Below are experts of layer 10 (counted from 0) of a mixture-of-experts language model. Rows are named router (the router's row for the expert), gate (a neuron's input weights, with its number), up (a neuron's input weights, with its number), down (a neuron's output weights, with its number) and show model dimensions 0-127. Each number is 500 + 40 x the weight over its row's rms, rounded and kept within 0 to 999. Numbers have three digits each.
After each expert's rows: a language model's description of what the expert responds to; "mostly gets" lists some tokens that are sent to it at least half of the time. This comes from a sample of Wikipedia text that the model never trained on.

# expert 61
router:562441452484505511554582483539513441461462523495454528460467525504483547447521569441462438477534508470397531505595550475494487501512462514464515498516519508516527576510454516482561523452520445546579468470434490531462531490522570456539468513524452566501449509470506525527531489406536527513519556484478477468508512531489529513488473473514503445486533440433521490456526409512540456507588
gate1:492528501525532482548485487534498469592498557480397496491495503527571444506499517503476472489541465530408493474520526473479555484558464525554484471443481476530486636508553498439468496489488517536528480534548603518455541512495554532500483554480525536509504471558539503470553526545483493482496510462489508452506527511507453546442510502482429510507495520514595490471439456537487501590456
up1:429467533513517506465472565445444553518530554552525540514481487464483395493535554518474473493499424487498490534507480485537507492489475457556496462566490577563495436550579444477443519572552462464535537535482427536568482526484467443518440492460470438509521572492572458516520514480399517547530574444531539508462530436436555487484486402472493529549517435551529571509465519583483497477562
down1:475477517463512485492480525495559436537477498527563530533570492511456463558478451482462536511511550495476489460468505531447529476510474437565533564534441469491515540495451511401479463441500478452462469465543463520496512475478494536504532463474491453467504486481489520498480568476479599514552473533511484464525433516529493517445451444514490579525523483623505549588498517530537501541475
gate2:528555503516514487546533503455470531504470450527447576495488433489487416505521509495483421514442427512493484526567470443529517466514492485486521507504458529509533541460544523471523487451499433476524509506456458490511510535449495551506483499450447549564507493383486543523492473484619555495422540506489510423525431546500459453529471483429515493496462512511513559484517437567489446446537
up2:550532479515501489521536487506512501484429469552543530581440581563533586453517446517502449603529521556503518522482476534472481527392412492454525517440536439492544458533493505462500439545472523497451486500552481458545552494484451468525576414527487474434484554515536524487523547521511462481548538451441467459519484442526494491499525492503484553484500535510457450554429478524502541591533
down2:543485482500541494596581517494521504529436461464490503482492426564560487552477521525483546533518427491510546529483456553445510476573456484491533538535424518437579528506525480486471498516555534575551457447500478476489556495442565476467509575531546477549516531382502478515568537468553493537536472501546561528475551509528522535514474500518514437499589535532500535493500550517584499599500
gate3:486558468499490496447457508513519513551585538462461529462489491470525485502534557409498500556518465517424529505576481504511479581507475500440496483505548478453407516517497493476526540463475589516633490527502560497535545522513504473524525488457480576441475552466552504563513502499501470560516497490473484523544480511459440499509445541469452552522537503458520521510507494502476438584510
up3:562477498501508506483537505630506562499408499494513514449555554478440509569497513476495566446524546483481446440509584503460517451512530404490539512456464481458500527474472479565452514535501475529522535475499600454500524532469521461452520493547440482504533544487505471557485484530488517459456549528515436489503560499550532534526470459503546470531440538449531473477471494405410533543500
down3:442515577454404462455528486413475456426527493530483503491490482489520436524503503527500557576494526465513503450563483535498503522442493543457478433488601475469562546519520511509546412490519490553525451529541451520486471485531523528507441517538467442450485537533562499485432543530482555536486515505518533468489494548538526566459517473513546512523487506535494533481549551526492496577582
gate4:439468464519425542483480447512544508493518519507492519439524496501523473469492507443405544457570471493519536449520428462477508495508566512538495556584435549475542568509482509481460491443519463470584527439482522518500504483503560511472538499516464508570518490484470517544433493407511557503452445440458500516466483484461532467504487550526517506505479493456514463503546544533531451481523
up4:482463498492557472446456538513431514489501423503555472528469525489484524516498544479475473509583463557543466460491493496478547450486542461517520502484538522506457473497500476559502535503456513549530506525496514455569488562499440516537576546451601522513492485485490463505492522470486491435530530495609565518476504518540444491502468475393519569552564577557542543465505491465497521571560
down4:459484506406486500599473531498550444512522544487520499536562531523482538454494444520509488544523529529510408556482548482508475465524487549473495461489501435492532565547507485396574523541499475507551552487515478449537508512465454502497512441485427479477469522580569523462527566517430513551597551506503512497514520430515582461530467498508518458560529481496558402535439510528533547506494
Taxonomy and infobox fields. Taxonomy and infobox field labels and their values, such as Species, Genus, Family, Born, the period in H. mucronata, and coordinate digits.
mostly gets: " species", " Coordinates", " Genus", " Website", " Species", "Species"

# expert 33
router:502440540490551505540547459555508463519499523526455495480476576480436583545427499527504434497564516525463505562563493448460520541500427454493553555456555456528527529584504495502519500535483505533495447486521551431502463504488460499505508566558447455504474556483502492484509475474523463518441539450444522523456472566505592487445489498524511450537469451486467520510520438538569471455515
gate0:511510522468478494492480521536504521487558515617454540505514484454519536473471482466482515490465530472513504465611522552424437542548411485514475527494536478491492528512494446523532483551487510562478470550402506450486468493480514513569563482460506516567497592474505467499490530499491526504497554458447539527506443461461518506495572477523534469486448540551531482452530569468543469480483
up0:523531447491542550472422483570496469532509386493550428493550538560528514538555465478444556525494556532537540535429481477515503520429481490548495569483475592486456503423557450492519471484510483500459448447527476455501502559541448558472489520498509460440499550479566520463504487530506575487527449555492474448507506515531445493459471511587474532540519463513458471488514512509566448570483
down0:528579557484425446498466507442522523590526466477574486449426465497487537434572488496427541517501482509586538480506548510492425449521468456529455435456512480483486590538520538526546533517518475537494522493492488572420540503461561570505530499488508453469553485459502428530532434477437489524577448543472516483544486470461483566517478536496566500454460463485489462527530464486456512482552
gate1:522515553481489524529527511497470524505530471557529441483507511650579495483519472521498471537504467513428457474468442481514497570497552563496544479496524490431558518545466574481440511484514548507555496479436545476557517500511507434488492380490498475427444483494467503485575437525477511512534493534460489530539514523451561484594483567501469542511436490448437474493513607466458553492480
up1:444433475446483550509491476493483474462497496540498509554514429466466467456495483528472515448459515527479532536571528468427489540528585532507488513481515506535492492523503480428507531450498376533509536520512481506488539580485518486479468516411507490558477451538432582541462529535449493528555410490506478466515451485507440519542452434536510534550556502482527480480431511489567453500507
down1:546478525529525548509459456516531554499483513462457530513537504479475496501468568455461564472478527473454487489467573509520572405584427480513564527544441513464483517557505510519581515514503511498416449552467576505451565504486518496467479462455532385477458534541467436439541530462444446454422537568533523541487542471522504501483469466469519475459462503410523531525570533542559551458454
gate2:477524509564488576506511503557541510480490527527478490505482525496490527488526460502533467512437458527488451503418454459495567545534519488445494488480495492530516469592479561513464447457524483481525506518514521467430566480527523515449504467410519494542509532510440432529440553544519436505413462510479411454506544584558517499482450495533444410509497467473522504508501453433498445561533
up2:526513485574486529500496493388448500445521525501523476576499493463426470388566504452561548453555479505523471529447485487459477471563540455490493472576481505566565507546515508604520477507471493558521483488448520534545479463539518562522456503405417525492564507543501504487470555508520527475505511517504529540428409525466492538538542427558515539450523493467578511497458502507574443509488
down2:523464466535527445531545404466520498617491387515536478496524501435472483525533470451561484507427566466487503521487500540430462549522514515517505542551546486490471502599500518503484454609533487454490502472520513465570521507527490415529470385540484527467421521471501480549559504519447509485502430490498506450471485471475506505445545503495531539484477515529532471476470505481547528395555
gate3:530445525518579474464497485470524500479541561526483485478546506544465602575419482484501493495524525495478522479522515494497542426561467436545562537471496526513521485540537469528505564505510423502476481527439518500469457533439536514536404529493499468571458400470512523536506538535441494495440475497490497525524560488490485457448559512436533486495496573508537531466501479432496481492524
up3:459481508465608550500432449507469431491428464548512541499465569449418419484518511546537465483472558523435515446561548530499507547439506537473515502453415470441627532527539492500529520507500494505442449504518508453510596467531476422459489479491474514521480496474499519493519570478477557481496474478429541462517481494450545542484464503532476460506521460527518554519425556573515505449470
down3:522518506487514531504407538570538523484455449533433556513537519462443484472544465514448601457514493514543554511511477430528462444498513547546527601515506501541464457462508444509483485533479532475596504477512488536595465424465496473418575484544451505462504545500476526451475528457349534540544507476538462424440474501539544501460446476514491553503529528415566472527551529517491486513413
Place name endings. Endings and parts of place names (Cumber-land, Johanne-sburg, London, South, County), plus commas following locations.
mostly gets: " London", " South", " southern", " Angeles", "shire", "eastern"

# expert 34
router:537483497499533490503572440480465451496470478551476474452431524508501532469419511495465494494474502492446494527534558535436546509515474503490493537494533515516478579474469517511515457500540497534512449495452567545510492557468496540496516551505399475540505535532546484406501497440521502488468527490403528502488508504502524524496449559501510495545514480486462554447509489561513506468507
gate0:532462575571457465474483530513474494474490510490529526433495484499471497475592513539500542468567555494520515517485454485496458464544518507491444483488562512468434564528441504512526489540488460506524516525486471526503506572524515515478544525557482487473527539480479507518480565524505508490448544474532511503508451598431543495513524513506527532478507498486480486516549514456467481497471
up0:443521501436428416549499468464531546480517466532452548529539542549515503432527547536460565494498514466514574521483437498512486511464488484476458495565514492550516509446452517476379507489451449532495478529498497439484475527530450461533448536525469461475450449512456469477445553528488474603486466572556526504543506491545515550424485515489363511490520467509493482504525456450544527537381
down0:441373455528466537511484517532545474470418517527557441607442518486484530516519517425526494527458446472539517491503505540486478473446530487507504477557422504486564491510456478528570461522608506504582487531566513364454553539458481531525457528483548454518520472438503475503560406498572490468522496536517475554512478466504490493450517527474548447406528501511501541486496482559494438547503
gate1:510515430448502581528463493554531464479510531531500476454447581465498449461531490572537523513510476552530541548532519521521515506507448518559516536521525457461474537478498533440528569482501474529550524541500513607506458538476486501497582558528484564579549509459485468429541502490502484480508490505497490502524513456564581460493458517544581485497436546559455530555417503504503547493469
up1:527493410528432467489536564520539432522506474510516535562472461573510577514525491508470474491438490533518474502456485524456458503417496525496523565444470471498549559502592547528415486543486498448516518551514497581543495535526427493489489462529496494465515480524415524503543515601494487488443541450553492560511608488500536507503495478477468491488548465519540448450525485497486533562497
down1:539520554503467514559471507510535547519409536528544486533510481549496524469516477462468577469491491502563482520579482471481443458563440491504538459457458529521484432616484428522533483434526502534485461561471452478537507533543524422465504426476535451443521499509530466531512508495416498505441518535561497498464473521471443516584488502483479471505448485450467513446543498539517473530499
gate2:498477444511535487545474493509451483448470531531462421563448441546495460531487503513586447493420497560496517498512559523463496488464527539505460509430563525468567508493565425437491497562487528521493492518405509550531520521425511513544500526489455416469515466489565552496570552500456475526505519490522493504429467523488507457448436480513499474523556470428492508500480497555463470554529
up2:520486445482544497503453507467495547511508505489461478481535483530555513484502497501520537508494505543454466480515495514517478509401451410558513500554504499523493435519514464489590532460573532491422520446498517410460528470501525525483472515523493460542549548506455558514458513470516460554452519450595537478500481527494550461451442416540429409537499544477488435516407516452539492538496
down2:510529490475499503422575420489536493475497475420499428555500517529558522484485508459502553477447505538485530598476579516495538517498514527536518491467453497492556571534540552468566534547527521531474477606472542495456544518553549431512528549511538455409589461512478518446538558506442528466452496538475517433464518514470550465521519563461465487518504498475548475488546518527498560481510
gate3:520529577551469471511492433543499541460452551476526507513527484499465537462435510442551535468544524469525509481520526498556509497557376501517564507507486547511562438499573475516579512472542509467497501476479545532553489486525554548454509541494463492537517526547534501542462489524484483499510534609533492483528543455468547505453445543460451460474499530529487545489501485556509593522508
up3:593457527529595514488455462491512495530494437504525508537583494580546561493516518473549500496514508522559487418449459582500500558531509515444451484606508518493536517508496466571529538530516469500552585459602544482476530486511507476457552458486550556538537501563530515531528562419521521542465511529425535536432470464449559480520440459565541535469457552448497467506513552467442494458543
down3:528433579481534531451496503435598449523453534529576477526615524512481554521567500527540480419519510507494583501509455502456512524471488454484411491500535460497517512519482503532481543449501434438539493516526466490589519537523538525519586488463477477448494553533508429529529577481456434498491546488490443508536508523476495492538532513548569464414516544516518495540424501467441454516505
Predicate verbs and adverbs. Adverbs and past participles right after is/has/was, such as has only been, used mostly, also, served, called, known, consists.
mostly gets: " have", " has", " also", " all", " used", " served"

# expert 62
router:553476490524484473589582513542419477497442518530444468496473569502487553399422528512523465557484535460494486563505452509438569485455532489562536523413523467564461489499496522493546462474532466529496487488458532475476495502473490476537478529593509484477517480454526446426578419481512511584473522476501538494553500515512513505471510528457538461534522474476493473508486505590507469487501
gate0:490533476452415444539472509554466463537543472433433486543482560466562536485555527534570537508496541514528540587545443502461550469443517509469542550551530486484417471492471505492513472537469496425522573418475543512509439421525576498486525568524448400468553465570546562474538453529503533422502546538532470603528528503469505520483563505444555558496453479506475454502568515576543579405509
up0:509505544445482557463450423592439515486503443557523535526475521453502554431411503443503444490579542529516470475566506478494528414557483507483511476482534550563478507500418507517528504527521461530487563474507533520479564532474579489598476494509495543539540527435480539602512476507522500514497530491556475451484538498560526490408481420477533504497436552450581451511505580469507430557478
down0:433493508503555477525497516466558496500505452444471459535499444583644478467487535474507470478388487515494557444514438566513511490514516466406466491565473529490555428526481509441463458519533420466511499422477452509514506497552492460488453420547424443441521486478512511517462428560480499483476511431551473530564518479406505494469557486516505598473497504487481561515443474502496512533490
gate1:526583482528588422536578459485472528628518483573481529538505490516411510502489537518463431560477470454492447526530471462490477483439490472564516567447485503491477475571531502535486462502460519494506481532488500492499486517464523477524472472586511528563541508514524536562529485483470547496517524507496499514435527451490465506450457562542463530521503566482434358499531476476478417526579
up1:468465545485541486504528486499513462528547472543530424524451516523530499539516512492512479471507467549499550531576499445434599500498482507482444479559599419477518455530518531451480560506603447483499554483524530533459522497494466485520548506462562502477504455509437532506510473545495519463493490477464440479538513504515489504426418465513515545458467546473498549428520512489551515462547
down1:548557609576503445596446514508547536560395477490496469464408515562544455471550541499450584480516421456571502556542478559502520490519479589477509569465490546516456536517453459509538499448473569516495489477468514475522488479514415497451507467597524464431497440534480558393464516524468496515569464549565458472426523471526482544511495566539497457503506474470563457602563416473491478499483
gate2:504441566491581500496540456478448482551576520520445452461460445531532570516467522524543413448466506457453509495473523495521478542475493513514486535470564502474520575490481483515501534517466481501535474513492523526640512471477480546444473515509473536443578487479595536494535545515467582567452460459494474478558451519513453577491628497511527486575484452414508484550525587461485479464521
up2:510495519581514501447479498504443472445511440532531479479498492505498495560423493451518490532469534493440495444491502525496488443501479437472560473591456606506513528529520431533529513496494526560575555474522458471455479556496467483465462458526495485534464514508462522460517414505533499530539510487512525430449462466488498537511533526502491566454507475475482531534514518397421572498528
down2:516462525493476522539454534397422496490547484555405532536540582544502434553510462512546470456504495500464509518476442494439477525536510569498515575538461424487474549411523510493532504471437463520513462467447550453526464503485475450473495570460493490507527489533528509448481502503462465481552515540528542492481403470492484519429584472509484567481446475490423531464515498528598404448487
gate3:497565524580492499508553537419531541473510493559538477442617572508500560498503520521527539543503480482544477481506489552466489435488512476481532570511479430485477503530548494492482526462454516518503450538546454525564541496481510491487483440515517542501477508480518446502518476522559495475596559475527394483554471517484496489511492488493476479560521553519505505505503438567450507511539
up3:510552539572489487538566574468440483414537524450476514553575491482518473467506432528485491454468479456433414578518540577516488463492513477498516487564500480514530511486556480511427488431568534470474539515421521532527507519532543485472518479555492458533497511490512472451467540529439455598538542570393533535487462472438470491601592564531520539463552410522560515486532525491479535493493
down3:571507512555503468493512444485465551503489502515492484498539476448471504564469433492488510507488420503486527583548537527428483460515563440484491546507499458544500461427481425438439495443498548518502434607541483564519558467541468507522453485525524521534501530532419455461436473539471540469525541484533447524571452510489414494444532568449475477539551452504550553459520514490555515471489
As, became, and D. The word as, became and become, and word starts like Al, Ad, Ed, plus the letter d inside names such as Du-d-ley.
mostly gets: " Al", " became", " end", "As", " As", "Al"

# expert 11
router:564454572539445504465511464478420529482541455540513457486450535523430570465472517447515438444588524493448520531557556486414550485533474499511574537478546502536538466515519487509579490485499496570492475492479531417517503497507497510505446556529469520554500563503483515525499476459492532585472486390465540478488549547567519538461470540554484475532449461406457562508499453482541439517487
gate2:508529546482516494402503470514475494484472523515453464479579540499478495538511472533424489476549478493471488524528522507433499505408486480566530569516573598542481463498556486504554510524444476554523531537505532462564582570484477534505535447486484513545529486506454478584424509523544490487476476478488436505568525557476551523483538550479522442528545519521514548491465511457508551501491
up2:481448552540515553423462567524511522495466607508397444483604555520461589449490464435507444524444562443503528490457463482434445544548466460524514516517470438533456447487541524487523553501523443486462490473542482519504441482483478516459468426523509518472508473519509414486573501516537596361533476597464415465505493498516562452469516483527451554477518539556460523480525504496531513518487
down2:425492492519593496498534530462506534444484495474473498516523505517481541502538434483407462475443487473499455549475523538528554480506533487569479464428495521539476476414458524500531516546520495501491502551476551449474550457490574482445540532507526474449389478474476531487609492519467479493515545504470481485571549505479561529553521550500502456497464404470485373455402523488529488469483
gate3:486458502453514443495497496498523464504540544551533412462490471478447453495523467506505420502405452520512440514474515387486448483462493465456501463611470487452549478521498525489504461489425570481554487523513467490521588487496453508456527490498486503403510555533533545440470516421542538525524570572469508472534500475570465515523501396499422450448453501464495449473487473519467491500483
up3:496506511451536452491498485510461434497517459481450437580437532504475539527517522445522496475474469445547493482471468507559527506491478492517403542504471496527545467476515584518531510432513481459517421525494539465541517586600566489508569485577469560402497463539565464513493463531563494462515524565482542505544490522459514502481509481463517551448487500449512430564507514571480464559533
down3:523580529482514515507476448544454529521533462482459520484519496551477552532511506512499519410482476417458517440491487519521455427446495414502546506535489503433555580539509476500473509529449488551514484554433526499499505508501410544472607464588499535480482479497549513538527473485457586550512475488479501552447493486499483469506514497472490529473490501454531514479467516528447533479427
gate4:503539451505480468457475463489474530465425480495503497468518560543458496530524509549487537466600519480488494486521556385498485493557528454516450502474514497485502540444485452494449471489530490504528587507476526542554526470507512515550469507539499462484497509500532491483451460469492442499468523493504413519534439501410590529498494445487510559506495453510510468465546552549509562417543
up4:462479500506459526574542525598451432474457472536466522523504526418532471458516524544517490459520608543528562493520450550418488493506414465541525552547478456540449497497515443517545487495497477496540479494424563484413529496432471457476431544505493462500577480556558442556597510414490516470477517495492517508463442478503440459521582465438528593477510536481478444504474545433490533424501
down4:543456497452533473426476533538510538461492470511537483561462483479537496458527505501493559486461545462510492463514509413518420477513509490486498479451520519523487499428564571491467430502536512500523530501522526549415522572471563590556523533503511526461531402500446479537562387501583509509488403511506460494548474421463497566499453529535486472505478553521522493502538545487517537502523
gate5:499463511483485465510490538446508507502496463474490453496509534554505507504481456487516501460430475525502470467553503535482533492471548491493454454454459489536521493616558530499520455532486467553533466509416493443537528463490441417547491534535538458438514481465518478426435482496422420471476525519526518562453444587542526482571501534527486456434541499462509519574525406457472500464483
up5:563464521499569496420510472500495522515505522534510469518436524526482552556490517506537517534527488521434501544441568467453461531499468447519523488454529549459491467472589486569499562551472453462540521545495491499513478504462460513527535520505460513464406474472534530508517591553514492530535516491473466560465553550490564543494514509457544467509511462505532500503494532455502455498533
down5:493474561539516495520464517470477455524495498513528439470516515549468501484512393513477545490455542496527551457498469483633560492529498540526496510541524503566517486364519490500486450531502503429508493488521471442544491479529460475550471565520502536477536500522545469493464508497490503562533489501535453498533436555540534514479517480505503414504490476469572496451444518498518494524505
Place and institution endings. Final pieces or second words of place and institution names, such as University, City, Angeles, Islands, and name endings like San-o-fi.
mostly gets: " University", " City", "o", " Angeles", " Island", "ano"

# expert 17
router:534514470458499509546501475555516513474535535535408431438493567507434521476441542541487490452513526493516460507499557449408515481480472470498525535417507492517480560527485489525529523471476479522452415504498513534456524507431491494506454516563465568481518541439522452434522447434554511530472469482508487480492540566549560461456388496529525391522479488472492481449562504561510486515531
gate0:505503513503488459504508518492498456449542527479431506433533394556492572507547535535503516535471576534548484402493474494494506484521503534485464428485518429551493445412500494520488478468472606466495486533512491417546506513507535492519539528486426499399536514522501555439482492551493513514502476508484521499539464448480512528506531523511490556519511487498465530424529440479514478481541
up0:493520520539525591526521507431412523457516494553447558478451525613569513523551473540549515546544543461554494528436577490490533591493624521537506550485438525503450540488463494481523483477540608516512581506479492479470513528509482430452525489438490467494505480552509442449496567500511514527542484525531432490499554574533507547536527488465517454453586498505548506455504557525462457543455
down0:510485509463577492431401514601446549504462538472507470473534497511458410507518532519556452506485453459448595451504568518472547503480434512502544471574490539500516519590444490516452629568473474498489491495512461439477468501486511485494591431572502537483511500494532527504591536438507524481472400528537546540533460492467510544547553509497510463548483531482504489471420535525553454529478
gate1:484522497443562453547466484513443465529498514486457487454463479489512501461449566491494456525466502501543454517517567508447519501452487494517483542563507586573509486447473474555533431477493514496529443489451503502545540526486508542521555442503481438466580563501530540541551507466502493514478547509532463564503477489495494476464480511533530430508511508470520525462558445533563525488427
up1:547501543384508512437472502540512442525494473546476502515508509477514476512451542522519536454430542422478543543501508496480527509511507494449505399484554515434495473493449475509629462549496480591473549502487545551531578529455525506471492443507543460465496536467602497458503455489530488444453498485412394506532459530482503494469436471533531479540419489423502466512443462482511579463494
down1:545546510447556549563455554513491466472533529527470514477541473506492484481564559524497517436518526458521553482519559527462463567443479469499556553605532524513593476448590483481529484524446529486472453462477501489550541518457491560491510476452615497471449485518527552531524495543489493561424549550501517513537424515461496510479465478568496429527513486489496508489552544520547490506397
gate2:521471481547496481484524523488514463525494496479521515538561484524520479410519533568531467456520541428459527443494464515472463502539508456513525558484572490407544479522499507446478512527520531421493529464523477481533486527534504487536493537428554506418540505494478432540527454591472480515536534538599582519443442481449595489498585546493588538529472517448505473497567494467502510464569
up2:512420529507485451550530503503537550503436575496470405502560447522540496528468498483440504513473526499469537571546424530437546584520512530470486544515454509519427513483444534490515475567509475568535515504575500533494524501473561535462574434522486508498516510530520490550478468446533529483503537526506467470526512461487488534566533544519469508501506461529536500490572497466526474455501
down2:510469501578467479484538508521540470514546457526461523500518518452552515476481471474538502498472512513457468488447473480533425554598546473538513459467512524439499570456440486503469514495464480480497522543488464541511468514567487572553453523499525512500495520509427512514494464439464563502515529551589510495528462509563585487552498558430510538486477495468525485441447478547420456511479
gate3:491517540487479470476483521543489515533434459541479394502449525528524499477525574489499499551466522597495530544424483494440486505461534464503461511576474534498395541502529447463539505451512543542496445520508470484534545448430500525539497520500533540466541472492532498501539447590533461568521504500540510509489507519553437415547482465606472429550553509470497494553516493521548497488477
up3:529479551586510513521538436496518527524496533511494603417471519556470491507510526521475464483449496466495531510516497517553502475498493509408464543501436461433516571508517491532496517502515492547492496501554449520474559558471445509486473451508523483536528518491470530472507492585394534563494527557500421496420529522511513524478456492513505536468503483529502568446460547513503494509510
down3:548528480510517517442571555513445513527527514582466462481504447525539511551528556469536545492561495537516458460481508526526505589482539598567435478479494520509495495530467483449472516475555513477524484505418460528544448557528514479542531477509523611420503530509450524549503520515535572462480489413591506498554548522544474489497480523488497493597522487509515411409481482432432485477499
Nordic and German word pieces. Middle pieces of Scandinavian and German names and words, often near ö, å, ø, such as Høyanger, Helsingborg, Eichel, Frederiksborg.
mostly gets: " Ak", "ö", "ham", "ich", "tt", " Lind"

# expert 24
router:497476510473458542513545512523490418506501541534466461471432555491421531510502526472480465520535554522455512451521492507500499568472509450541484523441573517551482566502471474505545555486514482477499453453496497470418519473492444433552409515608456544525501524446479509431618438452576580536457525480531600567531473536471554515468474479552517469513445433444450460505529476530489479486555
gate5:506543532500536499466493524468554500463463472460530493548542486454470489540533427487518459499553516495493496469573510600452477562460503595557480484489499451531502600489529474497496497479527506451421497462441457505475534568495517478502506515454498509507483496464474579509433492495487497516489433437490499471557576550567528525434514496533438491474518497487540482520482513509531581468520
up5:526547443464514475478410489472465512485466534464446517544564476515515481590506440464514521528530455523489489508425411435510547491515531477443492534510518528580554431502553432447495477542557458473457481510416494431543479495489530483541459492501427422470458530503424457488484494503487488409494557464524475524490509456515553437475567497504550459484529475552454435477417508517508511455518
down5:584460532466496506421513529526498525544461569518524483482621534510473515540506578538415496474536500489448432471536449492432493592580458497515516505512470524526549503614437425408557552535572445526533448508574533507501492525491526493501543493540526516536525558450529517495446582473509461492399486472454498477584512505501535488490451488555466509513425504504489550541509523494498479478494
gate6:509472500481479450539508488549502498479520461529456478530511569521518448459437416505523505548522509504611503494476514537505550529526518500516486446540483521542481518526486534479451508443473510534527424457455509458473460538495440394473416534546460469602539512462448539528560536452474509549457547469556612494476516506472561483541495493515491566517528497503519468430504540518457459478532
up6:512480499508438502462526510442446486489509499446501467519439499519468459514516477532489467493440482500488436459389509482467523516488462504513476501468550496563552468461477488452435512616439495485476447538533507503496511533427447525472442489478537490540535445529472551476578492483491513462466480427554486482479456464439513467523458456484492489516511502455487447452518449454489551485516
down6:516509529436499510542440568549527512542489476481561492479517515519573521590468539507458523457607473486466434527477472490511499477500498460511539484559552460536528457567457421473487467474495525501503503608411490435496464487598532498506467492532475457463517495464489474515502529516468442525527507429446549493544514555533498475520520477468488515477448495520499528512513592517507510491528
gate7:527469469583530470534482569402471496508454474489537516571455518465473470468440543527505530478492453533446530449457499503483528470521490464557475455512516474524523473543515523561492535520494512489485437548492416455493545528536534439539445558459556572544496577502498490519549508493576488535494514505460475527517496532495467484572543462520528436514459454456523521518509429539511442473466
up7:518495461471422492479479458469461481480499461521564557541520397500443487435480531567520503482497570548503464491550554538525497516452565567523558526416509456510522543498446459524488497472555504484462486562508491405459503501542464550562534560560515486471479516395568541511507436512483488542502512483466516515525488431472483497505459537538475483510431515421549487545559503428502500415517
down7:584429496512487449454495492586506511464520503462469448485486490547541502460411488447467564519472395507501462565496491489469545408524476539497470540507559455538506526503503576553517466516431524522471456519491489481552563496546490516502460478501513444461569479540495472509436502481513493465507522496498460518458558526559461521512457565538543446530451421573508494475532517472487473511525
gate8:468482446513540493450524507482544531536548520449499499484463571451568473553569525589545476583476524514495444460472453475514533496456440438519508529488427505512542581584500500527494605489489482471482496467555481505437484480530448498529454483530467552541483504511394454439513417526535524498522417552538476575465543594539510558507461537550453444476533438466510526473498502554503482484553
up8:496482549476517491498448451431476550487531530496467483535535549472522518496505453493557528569560515569507521485572553533456533503499495503555429524563481431558498412569504456418535548515467517463523497542518504524476487535473498575490591479489520457462527488508481509477478397513486514537500510439536508500501465491516411598500525507489503565552480517440571480464515547445514454498515
down8:500507442448498475545484489559452521363550502467514520471503502488456460493517597555504528536453500438549499447531468463523536438481514471472466504473509517455518514471497498575528480423494487551516493515508581498525510467463604526534489483447525446493513527482547457498482550453550528524489531498451501445531548492457424474522544502560539502445459485509488497498456462474495479500507
Score dashes and field labels. En dashes in scores, records and date ranges like 3–2 or 7–5, plus table headers such as Goals, Position, Species.
mostly gets: "–", " Goals", " way", " Species", " Position", " Genre"

# expert 51
router:461467441440508488555479514490504441435459554487539468446526499529490555493496543493497517518494502551483538485545491471428561588479450477455551474494480517492513567516526527536510490446516541546548435495496516444503556522495472515483444527561437564513496596484514480474497482471499494557481473493555567533546493578513471579489402503526516475553566470415461493507579477492504536494531
gate0:532501546538532460503429454492557491489497440499551521462530503433508491543430526469464440457416503543532609473548496486486539527486462471497502477536460486497555431537464455509441524436533486488475464500581568525477466485511477444466437514477533514559468529460495523559444512465553518477492461461454518531511396458500480454523503539495456625484497500482521449465505508533511442480556
up0:498508436494492465416481429509424508501478493467490462505550479471521531505475467477496518484527569515480475501517494493506507452504547525516483520506480537461455489499505495446471485551540446495515516567500482533511509432507428574461503493500496486444556563439544440502520546546562485467471497506493511588528526543510452445521468566447516508489475467567465462539526530537540502532461
down0:551488500570512547502485433514531454560569503479537496550504536540517458454496594535530494451450462526488538486443484486545572422449507512507464495470402496489497517488452561501562580571453406521493448505453512450428416543530474428534544506424522491455511465500550454513504527547503421463510495452516493420517528545536563496575501540538558478496435573517501447531492463459508555458528
gate1:483559532505485539592519431531527465527471540585506494518521433562465507398478486517565507494432537495469476523459490521558512524517466534459496502530456560486532482502439471455607477519523465539530542504473487496480563527493571532511493524527596416475449529499485460507485419510551534513556489533449507508479543495438496514522510533606584503500524459500529491560543477496459545483482
up1:511504506495468515546475533553577501527520518566496480548500548455460524447503478548446556543501526438492507468505550476530400504512525552521558556506551620472490522548482474579493445546492517486458577482483470488582466462467533572474533530463486525511423498480458523446498457474498504484497497482459438526517558433554536480517452505593525486538556408430555537511418538503542473494459
down1:562454491464413557519504454481522478506483520549487419487484465512476501450529481498570483569452571501580488529458500479474492504452553511520482469499471528488489444439495480481473490493525587497451517476453487566463494466515470524501474538508529548470465516574476500528557479527494452568572447505564550468506513523489502467437483550514488474536468469441461571526560509544482558533539
gate2:512456486463517555454488552477437555524543510480487528481460514525529548433542511490482496506567522500462513461577561496506487453541498476496464552516506543522536559516479475543533484510472435529545434503526406533464568507529483459443564463500453480522532503506527489483556499471519485520527504484484558522487532485391535505482455511511504491442423420476488457523478575484522485463466
up2:549531519470537508467509464458501466401477470501519481513469521472487589515518519530503482530543465470572553502520558496478505491479532509483530414541534514515526504531513470563539530482520491559453543533537460443471492540450491483384548438530416447471504520454533542523515523577442484493472542544589416482544423416479493514499468480495500478600498534523517620521512533510492464486441
down2:522481498510505505526503426525487467508518462449523425534487540462533474536466481522531533516458531468429477390487420491498476454559446525470498574542471533452503476488547559427499464477531425505487532489529475407544479573468475462522537514500468476510550458498475509513505495498511495526510555495467444490447410533507561481490565484505467443490530467472451487453524530467477488513497
gate3:500443444474506506499487504401508520507488526485500511437505446490478487485535587425465524498478495488511560605423539517406469482513503477480504449539509568492527494530444497455494475552488585474560550467546504480499478511506429481499485510504547474450574492474554442492501536573479539496511494495498515513519472527514457517536502485490454503596486557500469421472424532438491560472513
up3:447472551479457536497533522465562496441507481463494601463484464481550456448495455523496485580565480482548448520536544550519519475505459549438472485599520504533491483518499517489478460446466564508506468509449511455447484542499526550530485430525524550478470515498521533532474469497541464505537520530498476508411478446530446512535473508530556521477467457478514492481461494487541519473462
down3:544518569490518528447426562465496530450472423558547534489494581450531481481591467500491443480451521514394464498522459539519559503500521563525516532521506582499485482506504444537544493513484582484555462495503418453435451474472471428485494471406513535574514587494509507552549460491475489511522468502500608456405510490451492490511475533513519532501500491582581478470485434515497486528528
Compound word pieces. Noun pieces inside compounds or before a suffix: con-do-minium, quarter-finals, health-car-e, cheers, households, often in sports or social text.
mostly gets: "gro", "car", " health", " teams", " Chevrolet", " room"